Weights of a small mixture-of-experts language model, trained from scratch on English Wikipedia.
Experts: 40 experts in each of 12 layers, 80 tanh GELU neurons an expert, 6 picks a token, a sigmoid router.
Below are experts of layer 6 (counted from 0) of a mixture-of-experts language model. Rows are named router (the router's row for the expert) and show model dimensions 0-127. Each number is 500 + 40 x the weight over its row's rms, rounded and kept within 0 to 999. Numbers have three digits each.
After each expert's rows: "gets" lists some tokens that make up at least twice as much of what it gets as of all text. This comes from a sample of Wikipedia text that the model never trained on. Tokens count by the router's weight.

# expert 30
router:446433509497467553577424549481548518548484506510435562475505581490536485508485541521521515462474484505481467495494475531471393479478521472502584578479507449496469538464495465448485512503531488574498530414444572477431520451553536469515529497522512546442472568546485571505516490530432418513504578439471456502507527455489560514473537527554484459548529456490450485499531444468513486500508
gets: " ", "==", "-", ".\n\n", " S", " R"

# expert 34
router:488457462461509483511447551479605510523536500547484552518531442508509491474461573494543556453516464494453522521504515518511469522427522524471507481455535494458499530441410465496483474457543506513530582522522524522464531484548529499418557409483553481436483541563492490501487509502523390458572575556428483515492468523490596481509452549490492469505491449483461499523491435428558515529504
gets: " M", " S", " R", " D", " C", " B"

# expert 35
router:547453469493494468458515543489449505480506553492478548553468511482487541537475457514489487515468502447564431440502527549489495491506472452566515441475421527485481547504524466512573442502540497468500544435453493482420468410589509475484524535566469575385513450469506451516559513537532503593614520476505479463503508491468480540528534500535529489532455461532491473539445477522512567523506
gets: "1", "0", "2", "9", "3", "4"

# expert 24
router:507522458478517480559469584466586521503499470511481570538566508513503436511448549560464502502498453448503495488435488521473467504474537493468542491436462489453479505508397479533535484450537525528519520528513544522458555513531501470427501474488513512455494552566475508506520581530519402506553530512403484465489496485463523541506495541565437430539522448444508492517493437417572584508513
gets: " ", " B", " M", " C", " D", " S"

# expert 39
router:498474380497539490486505541496502460586527539511557531551478456482456486508533462491560482379459485447554468496473505505528468421504530469430525514424458478521482527493487491477556486498488501490526474475508557439419572498518478510476481400466519440454419463549514524462516505555449502515518520555481483452521546491485505500501524488494553568536560549528489568558482514554573484499538
gets: " the", " |", " a", "|", " The", "-"

# expert 19
router:507521487499474477493553486539493538511492460480535481508507473447475543476500509568544482515517430493531515494524491465509458487439455481439608480494538467504483513463478574478579504533556516505516460521489440506455594441488475472521524502484485518481485480507562474540501448498493512514527504504451529416431512592496434460536596523526482599523430418452454509555415518444509496552576
gets: "ed", "et", "est", "at", "ct", "ated"

# expert 21
router:521534524528538484588528519478563422470501497520478520513559481513465452514525528509518610462442450530484480464504510491540457502463453410502482456483471448513388546575466443555559485505524493534489493590504501488512568493484516441483564475487480497441570527457466459483505530473496452493555494472491506510470566505471533516612458486548460484475453560487476483478497473475539426565480
gets: "k", "z", "v", "o", "as", "n"

# expert 20
router:498476538459461451486564472495493500525505573438480491505523524453500496493493501503467461488500484460522477505491424488513507465548456452486525562422466555450491500404531513572484427497553464424479483546501537430522479483576509489499574534454471588590430459472537464583573507569466499604507532547531479495509540482479534531497516487522476486505520538574505446541447491496520480540534
gets: "s", "%", "ation", ")", "ers", "ing"

# expert 8
router:500533550467472482423495506506532461479570501505481485490532513485465508512504515481537519450456545440504552488514377542569542407545456447522483525451525526511488513440514521481474451464536477452496483569508397437510524499554519514470562547512431501533464493520573583570575503455481540539485499584505488505443455490436523474548520495520441489519571440532510484465497461535510552511503
gets: "s", "er", "ers", "es", "ing", "ies"

# expert 6
router:502533426485530500493520576448487455461538549523388528591477482459466545518480496517510552521430503421549488403547548574454503451524449543545561505489439551484508525486521528471597465513524472462507525490488459481517484432530507468475526489521491502403526441454483474461558502550432474572577492488527519557523494485488448543502503485482491536502437494511525529481479464507498559472493
gets: ".", "1", "9", "0", "2", "8"

# expert 38
router:521474484508414503533451474436584509536502569475490525507478476484516464502535572521497513446504486499567499527525447550551484539474470517444489468456470509509494521458493360469550522503497522562563638515522458487515549527489509454450533505471515489437466548524457485482501485550506511532535450526448458471502498450412404530505495600520483496493534470464463509442473517507560534498516
gets: "b", "c", "g", " s", " b", " c"

# expert 9
router:476465497362546456490574466509553488473562464525517504553547522422483452559460515526512530426544465450506462480487518502510487480491525481483482534461485497504481493485472533566521452542521493479522482434379507498548497516566454532430506498513489485526530445506476550581477512500534534507596499486511483484496477560487557499503509484465476517492538585489522566484462475478436464625472
gets: "a", "i", "an", "ia", "ay", "ian"

# expert 0
router:571419428514537497495524592463472468525514450498504533539463567517491493542500477502479526417412506494521483447485506577511478489499514524495539465472522524533490509477522449427477517495475522429531525487495512362439502546517485410428458430491521458455463510569512511506510530562455456479548516575511452450498544443452518504528557528497459518495526543500560537508530482471562512490546
gets: " the", " a", " t", " p", " f", " d"

# expert 18
router:513429446480533489594465539490460544555477445521476559434507485519426449494562577561467532472454481486441501470513534523518526489537470392502553469537459471512517439441481546465512489554496488532509533522529517528412460496504447494439535439566518540428489517433505549504543463512424498528557549506489458503450503437542474540478524557528443465495491488473504546559466493515481448504514
gets: "in", "on", "m", "t", "l", "g"

# expert 28
router:435481489513436416509485467437532512532509585505480512491526477460493534581473451534456536534479505511505501499505525519509424489512490449497475553488536544534436606498482455488562562483517466507551540505461533471530522486537440523464551537494484519479484584530521545528508522558552502544532549542502433497518477555480573502486496476497504469491448452467347497445466459425459549524524
gets: "A", "C", "S", "P", "D", "R"

# expert 14
router:539617487500537511466473577472494459463541535512464540522503501449488498503505516528480534468518530566452495416547537523509447506469458485482514524486541448503453500505541482489535465481439485407520471481462418545499529464539416529531475520567462418489470511510583427482485589539476486496525568486492510518456547502501548501511449544426555550549458455499489473587438500498553510469485
gets: "2", "re", "ow", "ir", "um", "im"

# expert 7
router:536532503410436485595478495410519453531498540571485510471480495472460495490497604515493488448469497510534524537478520500526454560469523498514503530462521398452473496507557454514467499476457541431512540462509517554498521494569532463442510427485494519504495437541515459572462606519530460458535512529450497429461537542527461527515495501461472501557524431471495483543480532521578553515441
gets: " w", " B", "b", " ex", "w", " b"

# expert 2
router:467478487489560498480490476506516470482533589428507524464485573515492433524450541496533531539427525511514560404496475509518476480526483567484478466456465600551484521512568547481522435531462470498504542461508544451487493462545528549517517490531492489557440518532570446488560496490428474463461557530499511527433467471403484521499418534553479542565467503541436549532504448521515510448462
gets: "e", " |\n", "ing", "u", "es", "ent"

# expert 26
router:493463490492571450521475570508511519478483518516521512456542580474518415485501559540538493495468479488418504541508462492510453500416507506538505484537487525444502495485447428450485469462529460569523561477554500529441510462569540431469544446504506464490409582511524529509491530506478429543452564479471531424499568512457507487477505601482477497506478498490543565594491416481504516504516
gets: " h", " l", "it", " m", " H", " st"

# expert 25
router:444519476481503506602479478471531561526476504492488491492490592491509518558498500513527491557502405512452496515542465513572446510498490524506578455452401551513480524516505482477462491508557498509510527478472404555413504482487532463502454566538499563467444514546445440513539556522477497509428492558416501519469522558556483489529544547534493392527465464474466502490520493494536580511502
gets: " ", "ol", "d", "ed", "ut", "ic"

# expert 11
router:504483483509547477442525441497479492488537481546502489493522501501480506484597487530544491400449505522540534472523391480559547431480449516439580518464481427509486532489402535489486460538515517417517536482472522449447498422486503509496492503511453522520495482587484512497553628540532512572448521578442477504454512515459513544488518506489487541536523551470505566531522516494551460492512
gets: " to", " and", "ed", ",", "ing", " of"

# expert 12
router:511534458564495512490458476499534443520569459450499543570515486482498521528532502618442507493501485483509460480516516575494480383525524423436538529442486466488447483543505449524536476538448520563511469425500462542427507459520462474475537461512488548579448500517455478504555510595499518437496494488477558476472478464525587508490518523507475545497526491511417552493462451493564478546522
gets: " |", "-", "|", ":", "–", "\n"

# expert 17
router:464534560489429498483443519489446500497529542540525523529562506456517494534532487508479544541502440537515395514487508516478461446410487499386517568459457401515494512478496502539513457556505545420503471523530528536414488469518465535443527452445449518508444533484453483538522523546574499508517554597481469473521485464454506473518537533447467488536462508477463556530531533531563552487517
gets: " in", " (", " of", " \"", " on", " to"

# expert 15
router:467510455502555469524526529508522438493524544493436514551466509524566544532555499518493585525458475455532520488493498528514524373537507503452558549492529474493498486492481516529566436561468490500493497459469479521432502438463485490499477501483432514435470471552494470509535569571542524464455498600476503500478520468458528540512557504493412512470487548474515544517516399480557548526380
gets: ",", " |", ".", " of", " and", ":"

# expert 5
router:423550437531547485490503567491510461528547509492477558481537563510486506487442589546576517381513493519517484527480507512490445497476445478524507478502461497520510563511488413534551511559492510513581496529536475558525532499504494398488510563553420470470529464504479481527560518419496427469521458424496427528467486521458503543483512503519468466507444542467480508530491477411550477532518
gets: "p", "l", "ic", "a", "c", "b"

# expert 10
router:513543527494575466486556539496438450522538544500560531438543464483391499486511473487494508493494446547511452485441455505488502507424460518470533498457476446576526520482449503531473508497460550421505537544502519436496466405484443557468529469420439535504480513539530451537561593544506476603514582514473461460496531479498473519489574473504524518565537505531532495479487492452483471488477
gets: " was", "ly", "s", " is", " he", " were"

# expert 4
router:563524468498524568493536515523494537582507501499502513438508540497484456532497424513506549498576475403491476489513527471486446504459503526499487514473499537536400504447473501553474537546502455483480475485467533502458578493475570465448456457478397517464497457507603551541514497547508520574549519529493473504486589462494406540541400556504470515468512444508420485508491520461510501504505
gets: "th", "0", "st", "i", "and", "est"

# expert 29
router:473524533458466442484472518514443488463545416503446481483534533442460476512445496513491477485518500506581427499517494504515501442503456450486526547485540529484495538381544514533542443571541524520518520503490488426486456453523489481512577459430480604499507538482494459554525443542536433524525500490490514527513492422534537544468566547550508519551551571466488522467469439445553515528572
gets: "\n", ".\n\n", "\n\n", ".", ")\n", " |\n"

# expert 36
router:553445502427528464559453519459644488536494516525493495561534564476419478502452523524530572459522469524475541547527465517513490521479471543478470513451520508465480515473455446450553468487533471464540621562509480491470530503544469524441512463504520484430516456532489464483453501508529451469598536561432497479492519477512604504455511490505503509481504460539509523533436444487551508506535
gets: " M", " G", " T", " K", " D", " J"

# expert 1
router:481533448419535518522520514485536459605489547462480495511511496471487516527423563528483522521444496522483480476474494558568520493456436508469517471469501528581497474504522502392524504568538504472554488404546526483497458486471435519525514495477570546411440582514516498492510429567509517524550498492513473512520536528494450585496554500499457481501580466441484516521510514446483471550414
gets: "m", "et", "in", "ar", "p", "on"

# expert 27
router:513487480395512510508447467442542480469525428523454556504538539527441492524504427496522469439462437526454535448531510526565530474521426509460492488535485517487432507523507482459546482518469448543493512456424515465510460509530493442473577504525525468534539515580495524574494500552589475485532475469501468541500545620514589487511476484471474453498563564504552541443469542527505524512464
gets: "en", "o", "k", "ay", "g", "os"

# expert 23
router:569519497476516361520623513436562521499526477474460511451515516498476474475516462527464457446489456516520469506457556505500509475464493464467533536483422463528513558497479543575475517506557487533501545556448427499538540509499460491531492480462430474438503463513561459491505525569451529490512496584482479579443535496540514508558477498475486509476598449537517483513510458527508512542417
gets: "al", "ad", "el", "am", "y", "ot"

# expert 32
router:432437509437427505390478485472526441493480486546471492598523516466510497537528544498538535471455539422558502528475477482539493441490454545425543580473507453514511525501495502531462395511471470393502518462529525463468573484571483544469531492510486535457487511487457534495512504524537545455516563509445467489508504543408463520538509518462457532498519493461510513553531490516578547543499
gets: " in", " of", " to", " by", " for", " the"

# expert 16
router:436555422443551477477515513509526484515523540520495520545515488483506538476517529585493553533463500485555469468475518540532512395521528438483505490469560491463481522466455517560536383512486476490485508474475480565430481465496503523454510512519456535523485455570499460541508570515514481502468541585471517460517498456478537515502512494502407502466527546476505558494490336475535575551489
gets: ",", " |", " and", ")", " (", ";"

# expert 31
router:585423481513456498463493486483511481483521503449471495578470555485527484550470510584467554521500502495539456451549549574498510468482478428504484512477437439555521498498576411475534430514529434537518503460409460448477454457582505505508511502534420564518537469465489505488620519520474441492520549456495518466475482490494522518534576524496501477523523472514437470537496449504518553527537
gets: "1", "2", " ", "3", "0", "9"

# expert 3
router:512476476509486490500501471496484441502537573531456511513516503501467459585541497498563506480482497432533494429491564465489488480486540392463484477512499505489479571535469356533539518497495561497517488424532522493488552529483467421433492463512503477505510572521486477523483544565444529567512514499474436517490518476550570518542465513423484452554461529444443505542551398478495500509561
gets: "u", " the", "l", "S", "C", "o"

# expert 22
router:508538501477623462499543469494496463508544454530539548513568477441435524546459471544518580484494461496510493414504512466562529449510522441492438476487494525551453546475497535590497402518493500527530516485445469522526503498563488512451530566524379506477530518509500508509506540479514527517492528494518503530468543423472501481568503458558438426487520571493503506508438449451529459521558
gets: "a", "i", "o", "an", "ia", "e"